From a checkpoint of a small mixture-of-experts model trained on Wikipedia.
Size: 12 layers, width 224, vocabulary 4096, 55.3M parameters.
Experts: 64 experts in each of 12 layers, 144 GELU neurons an expert, 2 picks a token, a softmax router.
Training: a variant of Adam for the experts, 351M tokens, 5356 steps.
Below are experts of layer 4 (counted from 0) of a mixture-of-experts language model. Rows are named router (the router's row for the expert), up (a neuron's input weights, with its number), down (a neuron's output weights, with its number) and show model dimensions 56-111. Each number is 128 + 24 x the weight over its row's rms, rounded and kept within 0 to 255.
After each expert's rows: "comes after" lists some tokens at least twice as common just before its tokens as in all text. This comes from a sample of Wikipedia text that the model never trained on. Tokens count by the router's weight.

# expert 32
router [158 119 111 153  88 153 106 113 134 115 168 138 115 177 135 118 156 127 118 129 139 159  96 152 163 125 161 100 102 120  83 104 131 124  90 127 111 115 138 157 112 158  88 137 105 157 120 125 119 126 147 135 124 136 120  91]
up0 [164  93 108 117 163 119 107 146 134 121 111  94 155 176 119 140 122 137 106 105 186 135 140 155 115 141 100 119 138  97 172 142 119 171 150 124 105 133 107 129 138 137 119 157 155 173 163  82 143 122 123 123 122 113 133 168]
down0 [165 145 134 129 128 118 128  80 167 124 142 127 104 120  89 139  75 118 153  88 138 114 136 110 100 111 141 115  77 138  88 152 127 141 130 178 143 135 119 116 129 123 135 151 112 130 150 146 160 104 154 120 105 142 121  33]
comes after: " the", " The", "The", " his", " a", " an"

# expert 52
router [160 143 173 154 120 136 139 134  69 178 135  96 113  95 129 144 119 138 155 168 160 147 177 145 111 110 150 113 144 160 114 122 112  94 139 119 175 190 145  91 147 117 133  84 124 106 102  82 149 113 137 124 121 151 108  90]
up0 [128 101 155 159 167 125 125 147 104 140  76 114 138 151 118 116 130 179 128 125 165 128 132 102  89 127 116 141 130  99 171 144 126 165 125  97 136 143 141 117 134 119  82 141 156 145 105 128 101 146 113 126 137 113 105 132]
down0 [143 123 146 108 120 107 157 116 194 108 128 136  92 121 114  81 128 124 133  94 126 128 102 112  98 118 110 153 111 162  73 146 141 142 139 152 121 112 126 116 106 102 115  91 133 139 142 131 150 107 181  61 154 156 122 133]
comes after: "-", "|", "\n", "\n\n", "Personal", " Pro"

# expert 62
router [131 110 131 174  83 150 151 148 139 133 171  86 160  92 187  83 109 149 116 105 162 189 102 135 118 118 109 119 123  91 103  92 107 112 140 134 132 129 115 132 120 117 126 113  84 111 103 139 111 141 136 124 105 127 162 114]
up0 [134 149 160 131 161  55  86 147 113 152 101 109 125 163 136 133 178 187 138 138 139 133 137 108 133 162 113 144 107  79 187 160 122 136 127  94 145 133 110 132 125 103  92 118 140 149 127 141 105  96 114 121 118 143 121 127]
down0 [146 106 119 104 110 131 151  91 193 152 110 141 129 139 112 140 110  98 107 136 113 135 106 185  98  72 152 166  99 135 100 139 101 109 136 150 114  99 138 145 146 125 130 114  97 141 123 106 125  84 118 127 150 145  88 105]
comes after: " ", "200", ".", "201", "199", "202"

# expert 47
router [159 189 146 112 130 115 110 130 127  85 124 107 130 129 138 115 111 202 159 152 129 132 160 136  92 164 128 108 126 125 160 133  90 152 156 114 139 107 151 126  60 158 124 137 100  90 141 134 134 100 119 139 119 102 133 149]
up0 [144 101 154 145 166  78 128 143 146 153 101 128 120 168 148 129 113 127  95 169 177 111 108 105 127 142 155 106 140  86 176 128  97 111 132 111 115 159 137 133 148 132 114 125 145 151 141 168 107  97 144 120 140 128 147 135]
down0 [146 115 126  90 131 120 122 148 141  96 111 137 141 133 141 132 102  94 132 164  98 108 118 137 107 138 115 152 115 155  85 162 130 105  93 132 147  92  84 100 139 128 145 180 138 135 116 127 106 136 133 121 118 131 115 118]
comes after: " L", " E", " T", " O", " F", "E"

# expert 29
router [124  93 160 147 109 144 125 119 125 151 179 128  96 153  85 144 113  90  76 131 148 156 104 125 124 156 140 119 169 126 118 121 107 141 150 126 134  85 127 153 136 145 110 103 147 102 123 141 114 109 151 117 156  99 159  87]
up0 [125 126 153 117 139 124 128 168  88 151 100 111 112 226 141 120 151 140 116 157 147 100 148 137 127 169 117 135 137  96 199 163 118 187  95 148 131 127 137 128 156  84 102 150 135 184 128 129  94 133 108  84  93  96 137 141]
down0 [117 102  94 128 158 181 120 111 139 147 100  79 116  86  85 177 140 126 173 146 166 101  91 102 125 159 138  98 126 158  74 137 106  82  84 142  84 110 126  88 141 113 129 100 139 127 139 105 136 112 149 134 165 113 143 132]
comes after: " ", ".", " However", " In", " init", "=="

# expert 0
router [138 135 139 137  89 166 128 136 157 155 195  83 166 103 161  98 112  96 117 100 133 182  98 136 137 105  87 117 113 102  84 129 119 126 114 109 165 116 111 127 150 104 114 106  82 104 123 115 105 177 124 127 122 113 173 129]
up0 [ 95 105 175 116 165  95  85 144 107 111  84 124 107 171 138 136 137 156 114 133 121 125 121 104 152 167 102 111 140 109 166 138 110 149 117 106 154 130 144 129 159 122 123 177 136 155 159 105  83 128 145 138 121 137 128 101]
down0 [140 156 113 130  99 123 131 101 123 111 156 120 114  93 100 154 128  65 138 109 123 145 126 139 120  95 146 106 113 148  92  89 117  99 106 146 164  81 130 127 151 130 135 117 120 141  97 147 168 137 152 121 104 142 138 107]
comes after: " ", "200", "199", "194", "16", "195"

# expert 55
router [ 59 137 119 116 119  89 151 172  80 133 146 135 127 122 153 100 150 180  91 100 128 111 112 149 117 123 128 152  80 100 122 144  90 175 145 127 126 131 129 120 114 150  94 124 122 111 151 117 135 181 120 135 134  99 135 117]
up0 [ 94 113 158  95 163  94 111 159 139 161 120 117 123 145 150 152 127 178 117 114 136 116 142 124 104 159 122 113 141 120 157 161 144 109 127  98 108 129 150 127 147 103 144 147 119 134 129 118 132 118 106 107 125 145 152 133]
down0 [129 126  85 142 135 154 139 118 141 122 150  75 146 138 105 129 104  96 137 119 100  96 138 116 102  93 154 134 125 148  43  97 120 121 122 125 126 116  81 122 102 148 147 108 118 141 135 146 128 122 169 118 107 146 143 107]
comes after: " J", "m", "em", " M", " Mel", " Man"

# expert 48
router [135 152 138 153  90 166 132 149 115 129 176 103 133  74 121 119 121 158 115 109 122 160  92 143  93 110 131 133 121 121 127 155 117 107 159  87 143 137  83 150 196 110 150 103 101 136  96 120 128  99 111 118  97 116 133 108]
up0 [155 104 151 137 157  92  89 157 140 164 110 115 160 168 122 159 139 176 121 137 165 139 135 123 116 173 110 145 134  75 196 153 106 156 143 117 125 142  83  98 118 110  80 155 186 186 134 110 102 138 117 109 109 110 137 121]
down0 [163  87 105 127  99 103 158  98 193 120 163  84 132 134  65 106 117 128 123 161 144 104 143 125 124 125 167 103 140 102 113 124  98  75 156 146 129 111  99 117 118 123 119 148 150 154 142 124 189 123 124 121 147 128 128 165]
comes after: ",", " and", ";", ")", "),", " –"

# expert 15
router [117 138  87 121 122 156 173 140 117 139 197 122 134  96 163 160 107 131 140 112 147 123 146 153 153  96  81 136  54 120  99 103 112 109 145 116 112 115 118 115 164 156 142 172 112 122 134 159 113 103 106 153 112 127 137 116]
up0 [110 103 140 135 157 103  97 148 116 149 125 118  79 167 136 121 153 182 112 133 143 160 124 124 113 165 133 164 147  93 186 124 126 137 126 125 118 143 124 108 118 134 105 132 151 132  59 114 131 116 176 121 123 119 148 155]
down0 [151 109 129 103  93 116 125 162 161 100 158  84 139 145 129 113  94  63 120 113 138 127 158 134 140 139 126 168 125 153  75 151 123 137 139 107  97 118  86  90 101 118 138  95 142 158 108 128 106  95 149 137 128 102 189 102]
comes after: " M", " m", "M", "m", " Mo", " Che"

# expert 61
router [100 131 142 141 150 103 112  90 183 132 160 100 107 110 132 119 125 134 126  95 123 156 132 128 111 167 148  90  60  97  98 171 128 102 127 152 132 145 130 158 137 130 149 109  95 118 138 115  88 147 109 132 122 115 141  90]
up0 [123  75 152 123 174 109 111 153 142 137 113 111 120 169 134 105 154 157 115 137 151 135 118 117 128 174  85 147 116  69 185 149 121 169 123 122 113 119 151 127 131 124  98 149 130 138 157 137 106 141 115  92 142 129 136 146]
down0 [139 126  72 107 102 154 149  81 135 109 127 110 117 112  88 130 126 142 129 129 179 139 121 150 171 106 107 153  89 115  61 119 154 107 123 137 130  81 145 109 113 132 123 138 115 130  94 114 106  87 138 126 130 108 133 144]
comes after: ",", "S", " S", " Sy", " Ill", "s"

# expert 4
router [152 117 180 106 129 111 122  89 141 149  96 125 143 145 150 152 119 134 136 135 176 104  95 152 154 136 125 108 161 203 157  80 133 128 131  97 127 160 172 200 154 110  62 126 137 135 106  78 149 110  98 160 164 146 147 129]
up0 [117 100 155 118 127 108 137 208 116 139 102 122 106 157 141 151 126 161 113 152 145 110 146 113  99 144 132 116 126 113 149 153 129 179 144 128 116 134 157 153 126 146 130 166 128 141 117 125 114 113 132 109 125  95 153 125]
down0 [169 136 113 170 123 137 155 122 189 145 115 115 147 128 159 107 113 138 152 182 103 144 152 157 105  89 138 136  98 121  76 131 125 104 113 168 114 106  93  89 111 102 108 134  93 127 123 133 132 108 138 128 167 111 137 104]
comes after: "==", "-", "|", " |\n", "=", "\n"

# expert 45
router [143 163 139 150 143 129 143 144 138  98 100 131 143 147 140 146 107  87 161  81 111 108 103 117 102  78 122 159 125 165 116 105 115 132 117 101 124 117 156 113  97 128 161 119  88 159 154 145  85 122 128 138 141 118 114 137]
up0 [ 81 106 176 142 152 110 119 139 109 189 118 113 119 134 151 112 130 144 134 141 145  93 146  83 135 169 128  80 129  86 177 146 134 166  91 105 111 134 130 129 163 134 104 147 158 153 142 142 112 123 154  87 117 116 169 129]
down0 [153 112 140  98 100 148 134 121 151 139 119 113 126 125 138  92 116 100 148  90 111 138 113 134  78  75 118 145 122 154 114 110 151  68 106 126 117 117  71 125 128 120 108 123 103 174 135 155 142 136 189 132 142 118 111 143]
comes after: " C", "c", " P", "p", " c", " p"

# expert 9
router [ 93 114 141 132 118 124 114 123 107 143 147  97 127 115 169 151 104 140  98 136 110 170 125 118  95 157 127 104  81 125 145 109  98 130 134 162 127 121 108 127 112  96 116 108 148 100 119 176 138 138 117 146 168 103 107 151]
up0 [141  90 142 128 169 108 130 132 121 153 108 114 106 192 119 118 134 159 113 145 137 140 153 133 130 155 140 131 147 137 182 106 121 135 127 123  84 119 130 114 154 109 108 156 152 168 111 105 104  98 142  99 126 124 138 139]
down0 [134 100 116 120 109 166 166 119 213  98 159 144 104 131 136 110 114 133 139 122 170 132 108 154  97 127 154 129 128 112 118 139 105  89 131 172 126  80 116 113  85 114 145 133  99 138  96 137 151 181 152 149 145 132 152  90]
comes after: " K", "am", "ak", " k", "um", "aj"

# expert 8
router [156 141 113 132 158 148 116 125 116 160 147 137 126 140 117 129 155 125 141 137 126 135 163 147 128 160 141 110  90  76 149 114 116 170 104 142  86  98 107 125 113 106 122  90 138 100 144 156 138 128 116 136 101 125 161  94]
up0 [148  84 133 124 129  89 124 172 118 157 113 102 153 146 114 134 127 166 117 144 177  92 115 103 171 130 132 129 165 110 167  97 125 153  97 136 124 126 123 127 149 140  99 149 139 140 115 132 108 155 144 148 100 119 151 116]
down0 [142 111 141 143 111 164 143 148 156 155 104 138 110 141 116 138 129  74 133 155 133 107 100 142  89 113 107 146 128 158  61 119 149 106 125 138 117 155 122 187 120 148 127  85  95 151 127 133 120 115 124 111 138 111 161 126]
comes after: " Al", " Mar", " A", " N", " Que", "A"

# expert 42
router [118 107 128 166 115 156 122 109 147 119 139 159 160  84 156 115 109  99 166 107 114 149 103  79 138 113 146  86 137  94 108 140 156  89 137 148 107 117 132 124 118 132 180  69 132  84  98 138 111 122 131 120  98 164 122  81]
up0 [141 120 150 125 122  34 148 152 109 114  96 125 137 138 128 150 147 160  90 130 123 125 130 124 111 140 150  79 135 100 181 122 117 131 130 131 175 103 144  80 140 103 135 139 110 153 103 126 119 119 135  96 137 177 155 115]
down0 [158 123 154 120 127 167 142 114 165  94 129 125 155 127 123 162 145 141 130 170  94 159 128 172 109 103 166 115 102 152  77 136 159 121 107 121 154 169 106  98 115 116 118 165 119 155 117 131 143 109 125 133 142 119 155 140]
comes after: " ", " |", " r", "′", " n", "%"

# expert 5
router [ 83 145 137 156 114  64 114 105 149 105 179 111 177  77 141 106 127 104 144 115 142 144  88 106 137 114 142 119 120 147  93 124 130  90 156 110 183 127 107 155 118 113 130 108 113 102 108 111 162 139 130 152  95 100 154 102]
up0 [166  98 154 140 152  97 119 149 155 134 116 162 128 160 157 118 141 156 133 135 141 126 144  90 105 159 108 125 130 101 188 141 139 150 106 106 146 135 168 137 133 118 125 177 157 149 121  97  89 132 130  96 116 138 150 143]
down0 [136 139 101 104 117 127 145 110 139 151 177 115 124 130 122 102 136  74 171 128 104 127 120 125 105  89 150 116  75 125  69 137 135  99 115 166 150 130 106 116 130 138 112 105 109 121 156 114 164 145 150 141 111  98 113 133]
comes after: " |", " ", "R", ";", "T", "S"

# expert 6
router [125 111 133 107  82  76 132 122 107 137 152 154 132  98 151 148  87 151  95  90 136 157 100 146 148 109 161 105 147 142 128 119 119  98 144 127 103 108 179 138 169 120 107 107 124 133 144  90  97  92  95 139 163 143 139 146]
up0 [108 101 170 168 139  84 107 156 135 132 112 130 112 219 145 130 142 167  89 141 147 118 136 121 128 137 154 121 127 137 179 105  94 147 166 100 139 133 161 128 147 118  98 176 141 136 129 156 128 134 121  84 125 120 161 151]
down0 [145 119  88 129 104 131 138 136 146  80 134 127 109  87 135 117 141 109 108 118 107 106  96 133  95  96 139 122 140  94  74  97 174  98 115 169 142 105 132 175 123 136  94  71 110 158 114 158 138 107 174 127 164 135 136 125]
comes after: ",", " He", ")", " he", " MF", " DF"

# expert 63
router [153 123 149 154  79 174 140 122 136 136 173  96 150  92 148 100 112 121 142 115 154 182 124 163 114  98 127  96 122 116  88 122 121 101 155 130 127 116 138 147 138 132 129 130 122  99  98 131 100 123 119 128 131 129 149 111]
up0 [131 114 136 121 143  75 104 176 120 148 100 129 110 165  77 148 147 173 112 154  99  97 140  94 119 144 130 122 133 102 155 151 111 165 152 110 154  88 124 140 136 135  94 133 129 153 124 150 127 106 134 153 124 120 136 179]
down0 [154 130 109 134  66 145 161 142 178 127 126 110 133 132  75 152  80 129 114 170  95 141 104 137 110 107 142 138 131 121  83 115 133 109 148 130 159  90 110 140 125 110 121 154 107 124 103 118 182 142 174  87 142 136 167 146]
comes after: ".", " =\n\n", "\n\n", ".\n\n", ",", "==\n"

# expert 7
router [ 90 116 114 142 109 123 127  78 151 114 114  81 168 122 100 121 119 131 134 113 122 128 113 124 122 135 158 142 177 110  85 127 119 130 162 133 147 150 120 125 106 131 164 146 154 144 149  94 146 153  83 112 150 149 176 162]
up0 [110 101 172 109 153  75  83 161 118 173  99 117 117 185 167 122 141 178 108 116 112 126 144 119 149 150 148  90 144 110 195 138 136 151  75 104 131 129 147 121 137 145  89 149 147 150 108 128 111 107 144 112 138 116 139 124]
down0 [171 119  93 108  93 145 151 102 181 141 125  71 129 126 123  80 118  82 127 139 117 110 144 111  95 106 129 141 108 147 104 132  89 113  98 155 150 119 130 132 100 120 137 152  86 119 114 122 152 132 135  85 139 144 130 125]
comes after: "h", " H", "st", " Sch", "c", "g"

# expert 59
router [ 81 147 107 124  97  50 127 107 116 110 162 123 143 135 129 123 129 136 145 115 146 109  99 135  84 158 124 103 115 135 122 125  99  95 178  93 164 133 145 187  71 115 112 121 133 101 141  93 106 157 113 145 121 133 133 107]
up0 [108 107 128 141 134  81  93 163 104 152 118 132  90 157 114 145 123 141 126 133 129 120 155 108 120 117 141 129 175  89 181 159 134 153  99  77 104 132 131 143 156 143 149 150 145 150 112 154 129 134 126  76 140 123 165 101]
down0 [158 116 106 119  91 157 142 129 152 118 153 122 105  63 143 111 100 110 136 125  84  83 119 150  92  90 106 136 125 127 117 142 129  90 111 172 132 128 114 127 138 149  91 127 124 161 139 172 175 122 159 111 146 130  95 104]
comes after: " |", "R", " R", " D", " G", ";"

# expert 41
router [164 102 147 172 109 105 150 165 114 149 130 135 166 109 158  97  87 133 133 144 163 154 148  84  80  94 110  99 158 189  97 121 121 114 147 114  99 122 152 111 136 142 130 133  96 111  75 111 100 107 141  97 133 108  82 108]
up0 [115 128 141 141 130 112 128 177 106 140 120 119 131 156 134 155 148 148  94 147 174 133 146 127 108 148 118 124 146 124 170 164 119 121 111 129 131 115 148 155 162 132 124 153 139 132 131 102 124 139 152 100 128 147 169 129]
down0 [179  95  95  73 117 150 183 136 147 127  98  78 111 121 103 133 106 127  96 123 129 137 146 103 131 145 141 129  99 126  92 123 129 121 106 123 163 133  91 159 121 118 111 106  95 130 133 112 153 133 155 111 117 113 117 116]
comes after: " ", " (", ":", "born", " =\n\n", "–"

# expert 13
router [106 154 131 142 122 166 104 153 119 123 133 157 151 137 144 127 138 125 141 110 155 117  77 160 120 124 105 110 137 146 144 110 133 108 125 103 133  97 135  89 118 140 169 106 113 136 176 160  90 105 108 166 134 136 147 134]
up0 [124 102 144 104 163  88  97 182 106 132  93  96 129 149 147 151 141 168 136 167 155 117 135 110 106 135 138  95 146 109 217 122 107 144 109 105 108 142 170 118 124 131 107 157 151 138 138 134 143 139 115 128 123 137 141 186]
down0 [135 132 110 120 136 115 110 171 166 149 150 112 138 154 121 103 127  74 108 132 133 111 129 143 119  95 136  92  92 126  67 109 168 114  85 110 124  96 118 121 107 177 113 139 123 164 147 116 152 122 176 113 151 135 117 116]
comes after: " l", " L", " p", " pro", "L", " f"

# expert 20
router [ 80  84 118 122  78 115 112 142 111 135 140 120 108 118 128 109 132 140 101 117 129 159 152 143  94 126 138 133 149 103  98 109 114 121 148 145 143 157 114 160 146 111 140 159 124 131 124 157 140 115 167 148 153  95 113 151]
up0 [121 125 164 122 143 105 103 140  98 140  87 136 132 163 120 125 183 139 157 154 147 129 128 133 127 155 128 129 121 109 177 135 112 144 116 123  77 125 175 112 151 137  88 150 137 183 119 117 108 143 149 118 132 138 178 152]
down0 [201 110 114 117 132 137 136 152 174  99 122 101 132 103 123 116 114  74 134 139 121 140 119 157 128 119 164 136 127 152 101 123 134  86 128 162 149 117 101 108 121 129 141 125  93 148 114 154 127 103 139 143 175 131 127 113]
comes after: "–", ".\n\n", ".", " one", " member", "se"

# expert 10
router [ 86 116 117 136 111 122 121 127 142  82 143 118 167 104 126 120 133 110 154  86 111  98 135 114 183  92  98  97 132 106  84 121 155  75 135 142 151 122 132 153 120 128 176  95 142 105 113 133 149  85 125 176 167 113 173 106]
up0 [107 123 178 143 150 106 142 173 148 169 150  99 135 161 136 119 129 141 127 150 181 111 121 111 101 148 131 115 132  93 181 128 121 147 118 101 120 140 117 119 133 162  96 158 125 170 144 152 113 122 139 123 110 128 161 126]
down0 [151 125 113 125 134 160 104 161 188 116 109 133 116 157 112 101 123  82 123 175 157 108 125 101 102 107 144 122  98 108  97 104 189 115 151 113 107 120 100 117 128 102 142 121 101 157 126 136 182  93 130 106 148  95 131 104]
comes after: "ov", "ol", "°", "v", "iv", "av"

# expert 51
router [144 141 117 133 111 118 145  89 130 148 155 100 116 112 156 134 126 148 122 102 119 150  92 144 123 132 175 121 157 121 139 120 138 113 156  93 137 128 156 141 186  98  83 122  95 120 120 132 108 144 123  70 114 100 145 109]
up0 [105  85 183 132 137 109 108 201 152 151 108 108  91 153 122 134 153 162 136 149 138 127 180 111 121 117 121 120 114  88 173 135 106 149  88  98  91 156 133 107 123  93 113 158 147 154 146 138  96 150 141 105 100 130 156  96]
down0 [144 135  98 124 112 144 128 110 170  96 148 111 148  84 111 117 135 102 111 113 128 160 101 158  68 143 155 117  93 124  66 129 128  98 129 124 128  90  93 148 116 127 134 125 108 162 145 135 134 169 150 176 141 103 154 128]
comes after: ".", ",", " that", " and", ".\n\n", " ."

# expert 22
router [143 181 128 150 121 111 146 116 119  94 164  76 115 122 166 108  75 151 144  97  93 151 130 115 106 144 145 145 145 169 141 149 114 126 136 109 159 113 153 131  89 151 122 137  74 114 132 126 116 112 157 154 105  88 131 118]
up0 [122 111 168 146 154  93 105 192 105 157 156 129 138 176 137 124 151 141 120 139 159 149 135 134 122 152 132 134 120  69 173 126 106 178  91 107 118 155 115 128 146 114  82 172 127 158  93 160  96 119 129  91 131 120 139 123]
down0 [133 145 103  93 122 134 174 104 119 144 107 132 155 139 136 150 113  86 117 162 104 136 119 116 118  92  87 146 109 133 104 112 105  83 140 164  94 121  97 119  76 120  80 124 143 131 132 149 142 111 194 140 116 169 145 161]
comes after: " Ch", " T", " P", " Z", " t", " X"

# expert 37
router [127 136 115 168  95 144 178 107 142 111 142 103 179 118 128 111  89 116 142 114 112 125 105 125 143  98 108 122 104 114  98 137 117  86 153 125 159 134 143 147 127 121 184 115 154  99 132 151 127 145 131 146 135 132 148  79]
up0 [131  86 158 123 153 101 108 154 113 128 101 120 130 136 123 134 145 135 122 140 144 130 128 120  88 175 116 116 138 137 155 142 140 136 114 111 124 132 142 107 149 108 113 169 163 166 126 121  91 143 149 102 168 108 134 138]
down0 [114 126 140 113 110 123 132 134 174 111 174 156 130 164 130 133  94 113 135 122  99 110 116 151 123 125 167 113  95 136  44 140 101  88 104 128 132  91 131 151 111 132  98 165 117 162 128 144 111  96 141 145 147 119 100 127]
comes after: "1", "3", "8", "9", "0", "7"

# expert 25
router [115 105 151 140 135 164 148 119 113 113 135 123 120 108 160 151 109 109  99 105 150 146  81 145 129 100 145 100 133 141 141  83 144 145 154 154 124 141 162 125 149  90  99 160 133 138 165 160 115 148 129 145 120  99 126 130]
up0 [118  98 171 135 137 108  85 150 102 124 116 112  75 205 127 122 125 157  95 134 142 122 136 114 128 170 106 122 126 109 190 123  99 157 117  94 116 160  95 124 155 112 119 145 150 137 157 109 117 122 119 133 110 109 145 125]
down0 [165 134  72 127 112 123 132 119 165 106 138  64 148 135 121  95 111 118 133 141 135  91 135 130  93  90 118 152 153 143  66 124 131 117  99 165 109 131  51 133 113  97 128 141 125 112 102 139 128 121 130 152 152 133 122 167]
comes after: ",", " his", " a", " and", " was", "'s"

# expert 58
router [144 109 129 149 109 169 145 134 138 155 176  82 144  96 174  88 101 135 104 114 125 155 104 135 140 133 107 117 137 107  82 136 162 121 162 120 127  93 124 140 145  98 134 132  79 154 103 152 127 133 131 122 118 120 134 118]
up0 [100 108 165 103 138 128 128 154 123 179 120 121 105 179 129 116 138 161 150 136 152 133 136 123 134 161 129  98 111 118 166  96 128 146 133 114 113 120 117 107 124 126 111 128 133 151 161 143 140 137 123  88 111 145 141 113]
down0 [102 111 124 103 131 172 156 144 151 128  84 143 103  92  89 128  83 122 116 112 136 145 141 124  98  99 147 110  73 143  61 145 126  98 112 161 136 116 106 141 141 162 137 149 112 172 130 118 117 149 159  89 165 156 131 102]
comes after: " |", " ", " and", ",", " |\n", "\n"

# expert 56
router [116  97 173 155 130 100 154 134 123 109 142 128 117  66 134 106 143 128 132 114 133 112 172 129 118 117 125 117  87 156 112 163 104 149 139  97 162 145 137 108 152 142 141 117 154  95 137 124 127 173 111 104 122 143 149 104]
up0 [102 131 118 137 142 103 101 137 133 160  98 114 129 173  94 150 137 183 154 169 147 107 114  83  97 124 155 130 132 101 140 157 135 166 113 117 140 149 162 141 140  84 102 156 126 164 131 121 121 151 142  89 116 129 134 121]
down0 [173 140 140 126 136 125 131 122 197 159 143  87 120 117  68 146  97  63 150 102 134 107 120 160 124 115 129 131 116 133  85 133 120 147 114 116 121 133 119 135 107 130 119 126 108 143 135 156 204  97 158  88 129 122 114 120]
comes after: " N", " n", "N", " T", "n", "v"

# expert 44
router [100 174  99 132 107  75 126 170 125 112 169 137 136  92 116 132 105 110 109 160  95  93 136 121  82 167 140 114 109 128 124 175 109  85 102 167 145 129 108 128  81 153 103 126  96 125 117 130 147 131 130 144 123 119 146 138]
up0 [110 118 141 110 142 111 110 157 115 162 102  95 118 154 135 154 106 140 117 120 160 114 142 101 130 170 127 133 147  88 192 111 121 141  70 102 139 157 155 126 143 131 133 150 127 172 110 129 112 124 167 116 113 122  94 117]
down0 [166 142 155 145 114 135 138 142 137  82 137 118 128 129 120 140 124 100 124 141 163 139 120 134 119 133 164 128  99  96 105 143 139 131 146 162 102  92 117 143 117 140  95  78  74 168 101 118 153  91 169 138 137 152 103 133]
comes after: " K", "k", "ak", "ik", ":", " S"

# expert 49
router [129 161 132 179  98 158 109 130 131 145 166 120 130 116  99 114 101 124 117 111 130 125 107 143 104 117  97 120 101 134 125 103  89 143 156 143 166 138 123 153 119  94 122 104 105 128 102 103 124 136 125 143 106 156 152  85]
up0 [114 111 142 115 142 111 132 179 101 154 115 103 133 182 135 129 133 198  94 145 151 128 149 156 115 160 119 121 121 104 209 127 126 142 115  98 135 123 146 122 123 119 129 137 154 168 117 122 119 118 105 114 105 136 171 119]
down0 [131 141 126 145 106 130 136 101 133  99 153 115  83 138 176 104 102  97  84 129 107 121  97 135  86 105 141 142  64 136  95 121 172 112  97 166 124 136 124 131 136 102 160 132  96 155 158 111 130 114 117 150 137 138 138  83]
comes after: " |", "201", ";", "\"", "200", "202"

# expert 28
router [157 110 169  97 128 106 139 131 172 114 119 137 158 112 117 133  97 125 121 120 156 121 141  90 141 148  93  84 129 177 175 107 153  90 115  99 157 109 168 142 127 151 148 115 109 108 121 167 111 122 127 145 115 135 153 160]
up0 [138  82 144 116 158  99 125 135 112 163 103 118 130 202 145 167 150 148 119 121 139 117 137 132 106 157 148 117 171  93 153 116  94 212 122 110 123 117 135  94 123  94 117 153 135 148 120 130 126 100 110 110 132 132 155 110]
down0 [156 134 124 116 145 133 147 144 156 131  91  95 154 124 109 158 121 133 120 145 121 126 172  92 119 102 129 134 138 125  97 128 152  96 123 144 122 111 110  80 123 133 116 128  95 159 135 132 168  92 189 109 147 126  94 111]
comes after: " S", " s", " T", "S", " f", " W"

# expert 31
router [ 98 125 163 162 113 110 132 117 119 133 163  89 132 117 155  94 104 106 121 110 132 179  97 160 124 130 127 101  99 136 129 103 126 106 146 146 134 155 149 129 142 109 103 139  93 108 149 124 111 124 118 149 102 123 145 149]
up0 [127 130 161 149 158 119  90 191  89 151 105 148 123 168 151 155 177 158 126 177 142 121 115 115 139 150 144 145 157 130 184 152 139 155 133 135 135 143 105 139 155 108 111 160 114 172  84 143 140 139 123 122 106 157 109 124]
down0 [107 121  94 126  87 145 122  88 170 160 154  98 126  81 115 162  90  79 120 111 186 121 100 145  98  80 138 134 134 155 104 156  91 126 118 138 148  84 128 111  92 100 101 144 126 150 127 147 167 117 144 138 120 146 102  97]
comes after: " ", " in", ",", " the", " a", " |\n"

# expert 16
router [151 140  69 154  92 141  81 106 136  69 130 127 135 168  92 128 116  80 131 102 112 107 126 140 126 122 100 130 159 137 129 114 105 126 147 146 146 131 115 111 126 124 171 151 142 104 131 141 163 138  65 166 186 120 133 173]
up0 [112 101 139 122 185  82 121 176 127 136  87 119 127 192 129 108 116 179 122 184 150 157 115 124 116 140 123 133 121 110 164 163 116 167 106 110 147 134 152  89 111 148  85 159 151 152 110 126 138 162 129 127 121 120 162 133]
down0 [136 100 104 101 109 158 127 122 169 141 118 121  83 139 146 115  94 100 156 170 132 159 123 126 115  99 103 145 106 109  92 119 112 127 144 166  99 134 126 137 104 130 103 153 124 158 170 124 159 117 141 115 128  98 135 116]
comes after: " b", "b", " B", " Br", "B", "ra"

# expert 3
router [148 124 132 153 113 148 114 136 102 179 151 108 138 113 110 136 148 107 135 104  90 111 145 146  82 157 129 136 189  89 107 121 109 136  93 151 112 141  82 138 110 138  86 123 167 149 121 127 153 163 137 152 109 128 136 145]
up0 [ 96 104 171 109 149  76  84 152 143 124 109 118 102 165 146 118 157 163 123 124 157 170  95 137 112 171 126 101 153 114 188 141 127 124 109 128 116 145 124  84 167 123  88 167 154 137 105 102  97 146 133 138 116 153 153 122]
down0 [159 138 113 131 122 138 146 101 160 101 117 148 124 104  74 117 146 114 131  82  83 119 131 121 147  98 137 130 136 146  76 163 118 125 114 105  90 143 114 117 129 102 127 114 120 144 134 111 151 105 159 148 121 118 162 134]
comes after: "in", "en", "z", "el", "il", "an"